Experts of a small language model.
Size: 12 layers, width 224, vocabulary 32768, 40.9M parameters.
Below are experts of layer 8 (counted from 0) of a mixture-of-experts language model. Rows are named router (the router's row for the expert), up (a neuron's input weights, with its number) and show model dimensions 0-223. Each number is 500 + 40 x the weight over its row's rms, rounded and kept within 0 to 999. Numbers have three digits each.
Before each expert's rows: a language model's description of what the expert responds to; "gets" lists some tokens that make up at least twice as much of what it gets as of all text. This comes from a sample of Wikipedia text that the model never trained on. Tokens count by the router's weight.

# expert 33
It responds to: Census and election tables. Table pipes and words in demographic and election statistics, such as households, Density, Registered electors, median, Valid votes.
gets: "| ", "km", "+", "were ", "−", "; "
router:495538571501504469496566474479479486526496474411554472468530522545440531461511478528421520542505516444516547497481466450420456474496421564391512534535453480494571552466410449489599505455572513520500452517526510597533478508493511490474513521529490534480497492530454420459499520603472517475478532476480500495506513489486443451507523438511486525471488444539482548532437487469531545522496528437460455465574481566505481499480489446522489564529441470590556550521541434499485465463514518455504448464528489503397562446545497520526472557450490536434509503550511547520456496484484555483529514523543449445518582422524536542526525478548522531517472443527554530446487482515535506491486
up1:492530476490586458519480515476509531491504522550503457468494573469480481412589549465510556460567488474502538460478503440430513452517504540444555485469478490509447566494493491523516466593459564475495449470585474499585461476554463491514555493454514533546521510449541521455447461509481504479487520468474452452452541503506575478510494555542455587478545575478535509534469537525536463515516445542423509513533486545474469536500475493509499498472427482424495526540511578539471488437494482472461429444430551520546523449450516471566507500543518535510520473476498547510445508546557457528452413492524501552468516583508504441513527455488502472600516527490537555505536469457411537431497
up2:549493508478561477519530556462528441462510429526560497524568509517526476510508441513494537500487495530449490517409496470559471544463513465448512552526488573440490427480421534538529468502503482484593451500452569452453488519618537465521429529501565550404508459577530499525496466464543492437482519500442494479521507541521430440529503490476505575446580446550429571503502512448526541495560483439527425543500517515480497559509479550472475504480482536560458491439460445433545442501527489497519450525555457542432519505549487543494450456424479498461493513538490530504489503522543487505502526501495471600531492564530537499428477518552512518488478431449483535505500494495512478441470
up3:511530528434513508485526448466465420486428519518481553484513580541530498466444472502512586526482495462542497529506461493475563564547459520440562587530524490530500450460545567497526519510526464576473522509545428484540524529425484525595520534549479481527506547479474407441501417534529422454492477466510513504475525462524497466502503478504527517510557514538566470489496566472526485491514522409458474458507495477517488529490555492518492530436462530411560476494500500504484532524469490546469465503511517552509467514486498537492549579487561529494554453510495571546441436562558521511525531460525433563486445449419549529471465542554499450542463506513499446508536399503495479455392
up4:484502497502507499570545439493481487455482539479452493589458526355523574502460446513493508401556448474499526489511425467481501480577575502525490452507518445499510495452484515490514478487449479470477457412491489528522493444515509508518459475482388532520588545529471491481518480584495528440493521506542511538472532497485410470481504524475548453514544460473397554489502454517491496610472557503503506505498476449587435520570485484438535524514476547519508483502503495396522488539565455456519476530476524440470499512439531467521622463433490509531544519527475538498475508502471508514527526563557525503518523466459569529531457485537503520462487450493502533474499570516521541482448
up5:470488439524475491462574484507476546473531454527506487505511482443503417472526556545459533489566545504520451481472530485475461513510465532462459409505450491478549470485462517499487526472534550419509489520509517467518437511559528520518559540494494513538528458411498518438524477545539483578479514501430525521515478526446462534506528523557504470449502495547471514527499505473446503461474520562438462512538430537480555443488542507491517560506545525444538470497443473527505460520556514536487524608503489486529451518512521502450409500539507559428473506488441515581608488517466449441546523395472577499483583570535494544487514475572428476408427536485548487482489559541523558485534
up6:490492491462572460527555499410526498494489518480528504440408466480517492485571538559456504510509542495430482449504539485427459543397541525609491479494448515491465556490490494536484491474586480534497509548500471547590507508483522514439531517474550555535496433486485542506471463502561521563490550485486482511513526515510471535514560472490519481514468444503508548438489527547477519441525484592454471416553551517511465501471408488486526502504460554532482461486429459486558486496578462536478495441567555520521508461475507431476445528508473498464514485483463526587552539521605490529507524559455547561454450443528478470430481518481474576573506415526496502471516519537448472502471
up7:501554531481518474493490475495488527453518500529514507444526499498495480499520492461474483409455474524538475537461541435492508487470472497441517457516456446534620479537540560516447582504553438521527504480579498460449459503484463514514424478464496475536490490521536499513479621485415519479460531484488480549490484464432489497522602503489492508495559538506547385542485467449517443441526525485474495486508446460508508543414453490479411481548536510546482456570506471503530532424521550516553492491496471465471432492479505586518454498568575479566554445434504480511473537482395547561492473559471501522499561488463524495478525471510453486514568592480475546543558485518502449519502
up8:521551545528529507502464504485531494432500559543440455506482514546539491464423506476449472506517495497445458526492542450526479524474512432550553497580516517406600474530520475477526492542460546472472554551488532574468507502586544491489495427520503508556546537456459518516524432530585406530485529504503494467460479495547504472555537493554502490501482435539497541523504438487522487493503461537442475450531403494516511467465472474410531459519507465491572509484517513494555445543439442450590505522446456510502611527481564566528502527474555465486499528581529513477519464522401394524515414478515529524461461454541482477510480515539543524500483538505468551478472455486487477468463
up9:420564445498544513435515527491494484564510463483548468435552513528423546475502466616483453453495542512495480554440551459531456486562415558487499482465469443511463528541459490497536540467507500460510481478496479494437452496518492469519574518517451535531538513527507470542501517537507488437550570511462505485501520463547562457435557563535541574480406509476538439459538466512536481536516528505522478431522523504513536563431529399497514552526461513530504515484536451500512481511538467433509450520478505495506511426514541453482451541438533505484535425530509549543488511556548444534513433541506516539593432518476494534511558495483490512457424412517468480498456484571542435511456
up10:484483548502503466521445444598500523498414512539507480444540564527477483541475493487461509450400546537518523569497503523526437540460469559526511497499524573449412482505460486473497440461507482515466478575555567516502472436460462487442522557434500510535497539422469486509531474543466513489472539547497471466513481484468463483534541489477609572473482527496497471515508566485527539532515539467491501509554527523405543514547548465444459566492474489506524570419496468555478515407554424488527459538473496528513452522443435410550484521440520520488476492523505566543531428503561445494452494540501521472431571475485517509465561509489476498418461450491572511508530530506526524471484
up11:474500522553509532502516542486513567494575466489543511386453440454558480525572473480515465500466537504446527488483535585533488488517472484495496502484415465508497420464439547519537480487540454481550589514557500475525499490520489525525478547571546534457433496572495506521480527455465426514464502573564463448508503510544507590464423471462502574469464565460497496482517461474501525484485524516537494463517548462481472462451503533495435492504517513520548462494510509526500435413553531492471516547506506500532424488489517478507389547430518490443482431474512439469480467472483474549483553542529439519476492527417568521527418471454588499555559532494503486580468533508440563526496
up12:488539556426509450463505495522491549484515619459523574492462516456457504499515509499447557475562467511550534508434501507499560492466434417511527483522455491514512528519511461588492548477520450438543469518448499504531468488545601449488478528484517540524532441479498490524524539541565467439477517443387557519511499423537476522474499478528519441522449475517442519489473503543460527470505528556483439515568451429546540517553428510426503493529450510516482473511489435430501466419530499519479521448498520490478463473494510483487535537494533501512462588461519477482467562484551538446539472548520496441566572491567483511551527548529562438452547431474513514538537523439504447523573
up13:535479477491561497492497453492485505476464456476588494459475500489554496446495511495584485554540507510578461499542490508535525510551426452500510522462547498515447442546529461493570444545483447455471509506567445488467536541512475453503576453491469521496543427535551506584518592514511457528493437437536534466533570437536456481481503560508545546517464490510481572474509491547513445484512526484533482414463506551510468464495536494540533441495495478579467472575600479523478461417478533523411476523474454531506546474551424513525448521475528473426545440537571488574596452539503470542514505464517421495526512470459462489588495475482493490492451507480465518504453485522500508435518
up14:485488545506434494490501486473509499554481484479476448476436518578503480569501524469482510480527513574491524531475442548492480478486461567461465509526405525517526492572482532553560524460491478488547422605462477490566504469514501532526539403556570483476501486538447455503473515505487510560492459568468458509543491477499540490534484501485507471495493581514503584534472519462493460445516511581473539466516492539525451509508525471532508506495517418540492577521558417561448470547534475508498538529535506428453500457468477462464494512481407449538496463554395536451488495542481543559461498456478426474527567503522474536510577595550542470538508462424545537475466429513471548468460
up15:451491447488507481470514511432480507514555481547485474477485498500508571537467486508460434494430485509560517511467520465501547529563509511461543512552471497379502502473597494536508491604418428572548491510501494556523481410466569520476520536477542420473513478454492480490508531492489486561499476491455538436528462485506508559532544488534490575516468540530533471498448459436489437562492475464447451463476553462559533550453464441460383462479536519487491558537538453522509478519509474483486517484534497547508498465538534560531512519543483487471452623454498417541445510481477471550452491557483487502501429536489527468505443486512585428495517458500478509569534467468548508559469
up16:495474432496533479506500521573458455445494475471506459470464536507523543488578485478496440527451552547491496503522549450501501522518500487465563485501530494428517551475563483446539524505590451571508528525448496583489442589515510508452486562518516507520479528535571475471509517543570481510482494602529485509482482476523470502461473544537519565509462372462455529467506544467474511454510490567512503493483558551550547524532467463498474471516530551558443528434531494489444508546506476502442480487464561579517452580510473435483513409465542515464534535471506472499398511551452487451486541497537463544585600469456520509478439509552464485566500446482467460480484546472536511442468
up17:545517553506507521427492516445454514452474517503471507513527525472425523463552453486427476500530520487474477467481532483515547523471496522562532481463481513478504473475510410458470525555425451536536529582468480468512473564528540540494568517512496557519519468514511505555367484553495476490497514540486504553505521484487496432511551488460522549497549462505492508437506504568476468447529443558463598597502498500520492482590509454505484502478532422503479400454429461474540504462481473541513515556559513557544493534512545592459454464555472561511454501458470496473545488523474513507461427474489531592414469613490494476474564479504454500495518525505490537517479537432512401489524
up18:497563535483457510536559482525540541532464494504503457455479502531511491520548572438533417508531479449558582481538546553541489549532435482482510539529458526460522508457494480505467491447504416490477519572450482564497497466535507488506565464449543450589510496501448475510437522487465530503498578509484531514498518487473459513524587429521546454453527512526504509450467470502535451489568445460505508460476489435556433544489481458452554424507520444490504493504564520575547490507537494459586426528501487429494471469450488413492442548462518499445545459497507480501537588578555571546401468414565506452481493475502532463529497512512521466444492482480474431471496464459512526550500
up19:543465512534552509488382509540525523447491575470461460523483542468505511497443488416515499518491553440471451437491505470535540490509498524516589493395493475459407484508504489477511527465451584498567547481583506457590520525485551523521490494538526452494523517435461576520589552540602478494484477509539579520479501434516508552510547465435491507444527508447452430533460483512534509498477468555503458494509456475523499495471452508474479482500491470503498479470507554549457507423536484490476524511516536570540460479514552551442538447449460530450577528497418523484461438512441501510517448521580517510465523412516529511505498515513554477492565473541462485539569481517489573475533
up20:523500538507456470544437487513546444447413496492472506497519517587505439481528457503385478590394470511566523449456439516488489529448515467496564510549524553534475504451457459513522460498511483579501472493527472505524499535526509551489563478504491525501474489490443453497484590528443477449525367584506515431467507515541475510501469494483461511533512496506597611453529484474505525540520482534480501485511559501522463472477516526450530473520503483596483508471480480391480520539495497479535495550534550454464485461567466436540493501524517473488556476516461513540513505520468480473508473434533550529486550499429509580530557514381445544473520530509537540470509476482526543534474

# expert 17
It responds to: Single capital letters. Lone capital letters and short pronouns in tables and titles, such as T, G, D, R, plus it, this and You.
gets: "it ", "s ", "I ", "this ", "A ", "L "
router:488514477451544523513502530514505552534470485536547513540518465454514556513405527524501418551481497524432428446497505468528449557457513486544484569516475533556522500509559471485485480524474494481429489437509500548517446537502490527548538459526445523492573506438476564488479469446407464535512490529443488533533542494511512521440466450507515486487569517476503422549512457512474570496465447504462500455467497470512501512429511502495450518461531403427557490473539546527487455466575549398470511498467591590462534497559563560521592549497449533566505437467472505496493470537517524522486584487468514513484503456515478520476393571495531568501484512567483495506508566448479487513541
up2:500489479498522516458523507481491466472551496513517490501526515534569466537554406526496527524520451508425454539488534478448518563530540484545493502461415519423591558450529525480514562501518518457456543494491497474561437524436434504480483476443538568572461548436500497472487541551485535481517455472554430474489390465511608497513469543514421557550465564550504507526545534467502466492439536492512471506492480457509551502542532480457537443507508487519513474484443600463530588482465491498551416429537510462472468510481520469487531463585495484504500471516582556522442512533495481443580522408498520542473503523547530473450473522482467437503519453510526539501558498533450487460470
up3:501485556538549480466434555500478514468518481513514553472477555489509504488505535460437497508451559458467504518504514486504460435540491509565503513472492484518520564490551444512461477440537479447530550479537472476499493457497571487455489511454548505551418513537492493466479410519512474570520543520542531547471500562498488474527436471473454515472496543476483504510554499445600453527456488479494462475475539490483463497476458532621487467474483568491542543570534531527478459415532491443565497623496510451519466475539468460549482463444495524440515441526482521568440480483495486514445439517506523366533573563387474466467551477529539490435481512503475521482469540506466517428431
up4:443513466463504518492535494485441486466481543423470465495548506409526462544563563505480473402560522531527534472496564495562485490414542480587462404474493496488495490491472494486532513570508481551546503528519559523530464535463521535547497501518537500572536513476505471486432512471514444439532480507470521554468519495473541479531522563502418590516470488514406570504541535458503575498476467496520474430490535534507536504449484506433540526486487476487498420488535520454485468530489445605486560520484557493540479475430486515559466415521597549469475489535506506521549502445493542516508501419476497554492493453500492484471520574533558449497464563456561473524516507434432571518503
up5:478454508473484479463516447569537518482459551446493512512455485513500525556513584482512469512581463556493551614523398511491499474517571505557438500499478518489517542475558465529442487523554487492506509484449603569542527501553558536565503452520460503503446478514448446463489607486469541475525520415530491522484476537490441545505509491480476522527464474481429510487524512473490494542472488505470486503436505493514540454523411442501447495476506512539520505473444430504514525593574478488511430535526458485548525513506411497442539475599565428510519463591564565478517494564501549441474477444520481540540506492443464487500528491489559467482499559524456512486494525454457497478560
up6:526432445452489528523510485432528491510478483491469488555448549553503495530517520482514450472494491532456490555471575529465540454490495467502479482532522557500466461506511527491542506573599503532526535479405433545473489436534533534489476514540487508504499480570405534374547496539484559491538542467542550510503519548459504536455497481438508523506528486483514564498478548470550483509567557583516451452539539490493493539467570494500498471468538467443484495453522463452571469492490485480523553513553513455456497512441549462449454452514456477456499548488534556526460577466427409463442487505557511551562511422469487581532492520486567495557551447456568576505484504476567547500494
up7:484522486439469534491413438562459480478485533451533543527587420505552508520525516604471460506525451532589467525522515474531501461529487508594449511567484492526475518531500515511549491435491447465468401441562468467425532518466530539463554539484495503526510552512500484492484465489475491603517499525544491519505526597535478486491487530498491547558494489539449555544515509433492553485529527515468440496485487491514554575507510457452516487522471491529444417553471434515548550479524456510390501545509508495456448525448489581556507486496532450547509496502453498516492510520432498544518555464488413603569488548451465508458520516549465499498483469428529522448490512492424505503510
up8:492526505510458453509492517553446590468418567484486490441546440554499458486481562487469503478507477508470551551461490533489521482541518505483538502451508529486472467487540515475507507487508514443435450499504596503454463539469552556499542504505568543484585413577468522498456480505408404517555466457474457523482440488548488433482498564469459660546525476455481545498572434548505457494531491528512467502494517504511543520523487514468462472496490421491481492510509524475510445418523543534434447489570394470460485480565518495553504522476520470459434529546486471504552511509506487482518514539471465464548540486486523588488471485553558456531490490503483554521549489510398483500471
up9:461405478510543464465513456468521468454442547452499470485561488466456539515533543515510504504489520524495611463520493510497524501499519536509477495473548484514537518602482483511538474497468460512492520474507541533432522466511492417542439481512461549407509514516485518517595472508468465533473527423492531473535517589481466492490481482442480462451520513509497550435480466540505596501462452546539447454483489580478491417533484527566523566577462527503471543454470474414485512476493435511483596468470480532551537500513493498448483473467497484573555557454599477481577538505475502474506481463485458525490619521491476480506467518478628517458484417513526482466523532520514448473474
up10:520559570578575540535491453542465484479510513545550477485508493457450483511420579456480466418494511470516503515497547523509473432504485516471493516504604447493494533475545520552542554565523510485456488468487552474510471476490499507469480430514468431510464535474497498540568510551446513574499484455457452464449456499489496449541443467413525588540538467495512581498437625488494475475500480531548512537495506514540518446486464495488478510470518438492516526473507491534450507456567486457555465499595500539548502456552470435460477551509485573443486451534526425485430528499520530465499536498497498444470589520449486436503480468508462484488462560485447466515454512556575501464584
up11:513539548487503492542468460494553492432590594488551520486528506507525557458499455518533555484440539515495481487509455442493514441447531528594493445479521512526549473535501505499559468593516438532449473511430514494461501600500510505535470454468439453474503559494507415508456499479473414493544493468509477447433527505440514491590500480522517570509469551552446546497499477475499496463561495525506547564532548551461479539459528543480505533494507550542507565517463528505512543590534489501449364477458450543563465437503500514410524526434451500474501444430466540479473524476535517521511506499524484498459505527395503513555480503494490531507520500465455504476434530489463551434521
up12:465465496500450519468490466411517414560492491446493482508517505491453464495511511483480479469425555481487514504514553551550463439484519542581503503416511581454474431528492481497534572463544485445531496536542482577447476480525440503524480557550513450489576492525515457522536503495501445514522605545501469543476603464534577486538537426471512520482518449500556541455498544534557521458548468476513513485523526543573445481388394438491463523518483484501490504492540471435450499442557466453474540502523495477526508413519470515527435539502485498481494427576554521526532571522495471563459530543482481510507504475516481473523493488494562488527491470376480516510537458541505515479478
up13:459483541458498514393512532526452454483563436480531499560513534500590522464543556490495507474472512501447486552480556547464520474518549511531490438487516499451503564446539515541570496574532489485514523535451470488515499520545490531533536472503533483515527501494466509449456470526476480536488516490483521437536434466517515433521472518469499512569524472481551472489530558546532489532478537498532393431431482506456485576554514503504469462506540540411593507565466460522405479519543413484571496468518558578525509490530485462401495451528510507483540500617566486491496507427530452466484511491441523481461559467456542459559522423463535456424480534526461505519440497532459487516517
up14:505465469454527461488504573418475546481454517451486554479458488493472479476438537525459476470551458420521512540588475489536543471553488483559481393492558577530500490515544573552483500520502564550403415455514518404592526527481463532481488436466504545491509481498494514527572433513460453513559467464517560459508475522487476522462509570508511521471509457485443507526532477584610550462467499476570532533497451548528520505558478500427481469532552500474492460518500514482510534478518471530559426503471503467477472502544440456527500556499442472511569517518552506512457502543508444513397417497542514468458507508520489455513492470474561484444519502510490472456506513479529451418496
up15:467499584521527518464532528431511478469473554491523510489425543534459534465503462549571510469482547520481561509448537557512558479481489557437485498442513473471458584528494472517522431474514518506477474475543532485485484541415453498468490567554521530515522486476486437511438477413489531539512482505541542475457514548501469464466574503462508558527488514477488529476454524482465487436462486459560546408488528618524494473424512456508535576480474509538504605458486431482469514456483548433534481489579459513536535494475479469456500520524509491481528481524471538482454528438489519554499447425472548536431536503522497432441573539461445527490534542444474402524438513502481478592469
up16:446478629453463443544543459456442494479501537463536545556557539433478481453493479464489578483540509498508480503507506512459592493514502486586502489515499516477510526480522493549450577556566514565428516466467576520508584440508481502481543498450523486485564468549461499554427443500489480531474494502438429558499497530567475495553493511424531462514431519529479522494518509465522488467530537557520426450514448506479471443559472484419462479546467537493566501551494423421480518454486529440528444492465489533442518536578506513423511573438503478513487475470550571487514532550551480434490459548514486488546560549564484515514500495433477456496503462529501530530470499492516462476489
up17:496437548530516521527501508420456473440516512530453517521497516369428424501496516478477445521478497526529441505521421458519511495514530518528439501586476495575531484534586541595456515561589534540501500490503453477457511493495478530563498512439525496495526535542523531504482468581489535601462500478476509519460489489512495457516527484547530508443544528484467563528460517499501500531449526561588496478497417484472527466470460492464526479595539460520488484501436488503495479437538467490504567505594449445496509528584476565465471617520531535480467420466477493468514568460533500444451477490510463482499506495429459494540447480541518496467413505483503561519496502550500489473541
up18:452423564566505550461592489514459544519508525452505549502522511464437478478514531467526498535525577498508514516490484407528492430429435582457543470471499558456478491448472540539542518486517518526525489461484458556475538432471442521542534507484525509514541437492462413483477483481414479522504488473542512501464526438488530470494486518489523468466464517519496507560541477439530470452477545501574445474414434501475483514422503536538510532509528533476540474482435485496531581552443532478537450529500515540527512495565407472457587441508508585451504497528445508487494475607511480470466515488558424473470560453558456470578555524526492495481493428499497496565531455521525514452528
up19:574533549476477487489569494552512549585528569451465496501535454487477549462486511531477512473478491504486491455526477514523519574453409499483510492490525509465471432612579564531546529462459503481471476472427534495495547521536498462498524425485513530460552511495537457503543554521452469462535513515497517481484508522581450443534552519464527599529450539462489623534484486480518478559527581509499370495487465422510476464467509503505556501466475511535526484510469498430471457504507511449532474505479528606486472457432466493502471511472444488439468531510489485442449507507499516451479544489461449533536515439493498585498500510459493543537432612507496466488475478498574467426506
up20:589471474448465500544518508559485483509541488487432500513499512521547466468428537441471511448560537485542516561511506475530567440516480545569500476473439478490509482497465490508531496475547505516495533520497535500555485393541473559495450442483434529490495453458448434452476576493529497528487439492435478531492458506559513510516488451515523501469502499504533479488543401565487519554502541479518493497464520536439536483491505461505583451477465471539539483531504396519521584531512487518535479484488548524491473508397458428460445555463577495480420536466589491465484565516577536422472538588520511529505424501498559461527509443494470412416546505494473491470496463543512453498464
up21:552492581508437535478555458540464517554595513437495559470525493494520548457527475485531449472437584509534482476527537481510466508525459510523465518499567555517527505482502494543559543493481479528476479526453475561466528559429512501484505475486429529446495506457430475526515548500499423553524483560480430516505507415542559446541499496466489526553442517482490590595455491510514488494535505521522434467465509527456481451501555468441520566402577525537571531514547427552542504455510495436527456427534480543494483495473483482485522515539468578514441522463491444524441506459461491537551558459481479490520548497463527531509422466444493553488515508456443558578458532511505437456524

# expert 19
It responds to: Punctuation before details. Opening parentheses, colons, semicolons, pipes, and list dashes that introduce years, notes, or details, e.g. Jawani (1942), 1950:, See.
gets: "(", "- ", ": ", "| ", "; ", "– "
router:487508463600521503534517554446461525481533504458508472482542489494451535507561437474536525539526507513530427512525468439467531522558514463537559519509547497497523438539522541525481504519540482587514524487526463450472457524488444494510536515488476468410518498512462525542418573547533541520445370456505532484491487513479583568505577490449466495503540507505543436525571443500525435542531497488515419452522449523601525504505490494529477479547448443509516417525496520491545554501513525575505462500487490505591493588534449489462538505471468577479559480522494496525499487549536468535532521504517509479477476504442418491505537503539426473449517529542497489383513491483509388479472
up2:463507404512495501566454544470451509469499525494448546501528509521542515470511477479414497546420471484382530498510572560503538571462543487552519481537474479503543496464564552508468523469468435482467485516453524500501468498462519517505494413565504470549540515498566528468496508537462538507447561584491519526446437513514514522496425571518497492508555497579465537484523588503438508507575478486481490354536550550506519456512504479489509555507497489461498536585470488446547454484521499534545562471459507500429455492537454469488506520471438510551442520456525513591445461471549439532504499530527492556521533490521449475504437521532478451529483532494475475441528481558550521423461
up3:424452455533465501505560454510417511542492477492464594496514596435484530506574518493449507505526512508533528522481476496402533520480558500465563449487507567535467508562456496512500482464453560475499485489487498507508521481483546464459456504507490465495508459482484476497485472479400527461531554514549530586468455502556517582493551487455461544467527516524435555419556525483531492470527448455505462539494493450504541450482471550512478584513480496498539525459423573538532540559511497485525470450449427557513503509518427457444539482552470521594483468503492465526405542456455461514511456561527568479487484508473540481607522527478500533465439533414460538526499511549480524542461
up4:442449547530527555549439467522479501469505461511509540479570485515539481480525523477567478462466573508531544462523498533493571562553506512572477535509458531512524514517454513522442520522537540518499471530520483531531486488477460504504551506524439487566495513528464456467467493450519480521408567593585490487525556532454449538516526477547460461475561562500524500430452593463515492529524534524456458489499526481548490531492470542506480508478545496492496536524474463512487547541487521492492396503422527556459475553416419459465484488508595516486512535466457478486577405525477555471578535401495484468518503449454484498467469508393498449414499483541473507490530506500429547436441
up5:539486496495494521529480512526448518495464561452534464444540514497483565522554505509467520526532479468501532470511528553537569389503551493489577496478487430500487566493440538500500503511473463467553452560453497436630566554503586458425463482486460520516512514516469514484497506438477438459516549474462481409529459490565510487525445515466493472529557498488559459480589447475562500526533455548512467524500489502513523522471451570432513490514559514469490485548511559494480580438460566510453433449506479515555483518531481501540540460535524496448468607468466520432402510541446496451523507548488472531470434581433494509539538451488513451499490533515542506514427508511480469490526
up6:485472494558570459525477498456509537501545477563483486508456448487551498550497518535510426469499543518528411465478503506586502439481531531561477453594469536494510506446568546489487398478473537484425566530574506542433445502530478510485488503549507501520456532470499460485485517506456522525510447478534476561519505449525438478426489530551480495440504510501415500459582504499504570481548529526498532544512420500479548493647533546518490534494491518505540433473520509477574555474512523572528417466468555490524503477491510450550504545444493459518480452589530540468516554448552514458483499521485568525405479462502506548510503542529485497498559489503462470466467474452495522461586
up7:507490540539455510517565539580512496454488535488507511532455490537540490498595508433499526559456506553466479564533557580405499568536507484541493494504519482454511484549521500560482422536551504588461548456523447500480478443471593503434501497543501518471520547508450476396453535475441480583491510491389521527484455515499516535459453426546452445546521433466493497472546549438509492483552482534504475554518510480537531416510481467485443478483455531466601510488467518483550514498536490517512526540425492494485457490530498475552436500407515526471488492520549443544534530509532493442545495496527505464502478448444486527478470457525475517523471594475460447466484565511545550516443
up8:494493495529448472455495475493487523415455430467496451504409547438532553508530538457508489466505473536448481520498528449476505495504442520498578508476505482468470457508436493470506612480517581481533460601526476534564533541541473502498497520586568497483547450479445535418552434465479529523486468477461484491480500548472533501543488547454518504449501529462528552505451526510526517506552592472525445544513497515507548445442476502524539496490444508447545455519568447461518478546442556558502530582466546541537527457519451529524505528486473544409456487540468461493424501519445524572553507490543477501507414536536430494505430456434472515500527583539520467477437505497487517448453
up9:495530416463594533474459498542513456550511391493486466535485516591497483585455498535507553445466431479479510546552568427474466500460454555484553449493525488511481490451571487558533476554542552525517475508503524494503500501530522504520433549450461524505415575438505485540510479505441468433502530444501503451609467437522472468474507452461482535441561476395452548505549441581516477549407517474421499527526511515505495514541513527516452509546526480564524514517464502429473484463468533477499498467490486500510523457523501587511483511478480499433513473502543488570494475471488467526495442495537501531458460484563522460534500502468500489527454548465481616458528560512474466523516
up10:457451441537465523490574475491476496483523469407555384529493537503436484456493486497485501533544543421496491482541508507532418523538469410442531492497514501502461558441478546480454544464545500548606480581522531540450517478510549546474473448534543520536525508494515474462522555470444507547472511467551564482511471444478466500546496557420558548505498510449458554497555463545503496421498591511410455450457485518533562486553415427504552442457534547523508502524540555513494492492521440512545524517510460522454585496567493449492551547522497458480494550490463513544492491499474505574485453484522450566545462485491492503491514533464503498421523447489482536474474469526480441480540
up11:474442454609532501437521496456423460490453525541576482522537556513480504489434427515553417556568502534487545497503515444533512464517464471467456524490449529434463543505448427506474522467519511399491435545480420450482508495506532519577555488483466536534493468499490507532485465493555497529486543494500469500424566508546491521447474517478530617460478437529476510480475448500537506420491543400502459484528458552524506474513492499504584546527478538435482448470485559531523481501426522510491411526568467543488540503480493494502509571501474489554522524559514488415528514507467554484491455461563411471440513528514482524472564519545510481446521526519500505482454549496466549457525
up12:476511507501475503509477540524548591539497508518474536428503468454502508507507508472506519509489518467430457529488469437539501482528486472482444513495542554448500488552468529504538527539442549511499451525452463496502474487489454544471545571423500477552507464503506436460479578539539511548483555493485455492487429458522474483552494517482424442488508503481535433475590522555475506594503538446554460474485422536501446538532556461484500480572537562466483513549512547529544535420524535597489508515386562523525483510495453466544548582545518486490466523544564489518521564471583446456458512467459456492503469388459488498492456536511430490525466588541553442469466477555549480483524
up13:532535476470517493447480581494553486465522443514485498485390546482460468515543560528486460503562519456497441530518569517516484470499470484456467488546510493492516535458524510490443470540530548530492518482545569453532486505426490578459511484449442544468482493479419472500502528396447502501456440515503467448540475509508478523518508461488511484522545505561480451406460545537514498513569516508560473472433482430484499466518497498619477456474521534452496449508471540510458509534533437496452394515487488550508489464472445478537460551474440482517570468487473537540466411549469445513523576497514430432480490543395466464522500490511561517611499553490508501531528525437560480482467
up14:456502514546445549524453518560527468421579502426463530446529497521511468425552492534510445471460489622531485464444475484529469531478452484418488487548522507596551435557483524534472536605474487536436559523485482442437546491484481474467473471452491531527513494517455497510509561510495448469542538473480423549436482544521445494483528510511467504491492471446530481441566483526530532510488502486504509524462524495443476462490563512576551493474521520520556502517494515481454531484590546503434498561521453541482524470442452524471466472497536487490510535389457449552553447487538578547493457516590525516493463556518477512520433436473520548527452526473484484448548486549544528460519
up15:484434504538566585460638490553546512470480441494488547516538435457548471489526478553569512527573491569559489545450481516487502513511505487501554478511516504452517476593503525479526535471512465422474533459475520507580468505529452513481466527484488504489473480523493468478545529510476508457515560484549511411509413545490510479496500473447522488524449485470425467523508545449509532524508562490475500537383486486398509508476492506457536495443513493516501534485422531563485565483543579477431468425579420449522479512509421475439453435485524492468480507464509532458517517415504461540489470497509488497545441569523536509431477520480490479541474568536476570494491486500576483486527
up16:497487519477407512468555510563573556578526511508467520496499435520547459546508467518516403477578565519486499536501493552497507438525402517528472475492473451482482561473449461483519488614634598493485522464470480533560564500503521482497460524520486439472494476488501437471467457467477536546446497498446494562471513520471448523459464546437461385499559554498506503499588455528456493534555507504518537528549508454499578504481492489517533514458526545489573526520434499493467547509470466485564519514505496517522477513487475548476460492509530493496497458423466492512523482532497531444419524468386497499449504504462463520492543521515459512502513439533514512503425531549520403501485
up17:492492584463495459494495488453495488579528553471425551454477518413570552533561499477487457451439540490536506543598510505445473535542467512523525472492559537543518479525532523502513566491533470506458482499407552487486507564559489463511462515545410483468475566499462494515505507452416457550512458495547478409475475447592542475524510483550524457542494471516559412527495488459529468539535553446479498501480510523563515495487528495442535495464481516498460542459513504477502473502546510536480544543495511510455481434448426489513481568450510509478503529538503516458502535434502453460493605522464577469544546547483537591490503494484549518516467478457539525458466533484625442471449
up18:445536531454535503517529507504537566567503505479504505546537476382566521471485474537499577551528525498477524491516516522500514414521543538471404504547463545472543429467509521494457450514560540571411481473550484546477510446475456538519400467566524555505502440466443517566435484537514487496506453532516448478491467490499497505465493506552484499493493534541555489477470487524526492508480477554521485604514437526459521511439493475471467490458535573565515482458523462495488565523503502523500566539538503451515511405480468448482542455570418537468487476501480539541481450529513512497539465383532543459471462509469441556545493504513438451510464530500553457575501533549508402492541
up19:538420559483517443538466544469475478530523494499470474521538468442539541521456473543479555474528555476520446435481464440452581433423550447504504487495463499487454480400438413568543487430535468499429506513491567520440511453470496480466532559459494504552466535476534455611473483443487475518530503457495483483539497437486474503492481548532593532541498454554485537478445499497449491533573559541569481469538515524453556537504514509490479554449514534541525524488485497647502492552465470535617500483473504476545465441501495528480546525450454531515528512493551564558497494526524529485543522458507439542442512480470511493487551474527523520486500466501453549478453531495511503440472
up20:446458509444442401507444462443498506522488516538524485458543514499481537514429448547534590543533473455478502457477459506477534474546578496525502500506497551476570457517567464550433541479479496447516455491508514501499512535542504480503541466460468482449524454563515548542500473465541532437496456572476477486557506485571490552515497478510525519413505478534415659508492497518532510501450506504472509533513523516464526479498489529477403539473480557472459548535553541474555496540534486521549484484454506547457485471465461528480473515512546506431516560544602484475447461542507575439534429492565498510497471501431491513533512508493392514455559534526494545520520483435408495470465
up21:479480460497491549452593481470463516458499496465550481458515504484536427527427508489538457490495547537522550454468529499561533484442494447463518503515479447558476476480501452556490513482497487438542590495527516462481484445457496570450479518505428493472455521484528465510508494521519479443542517570553526428470486509564545427469495510477582487563485501465415447466509538509547501500477537500496520436447514486464510477487472479592529568527555492495441555584427554608539515559470516557567444457414493553478432512500491513517515496497481431445568515519546473536446551466597532489510517461479502574488535481533458478564512553488527431509532542493510461576489465516496552489479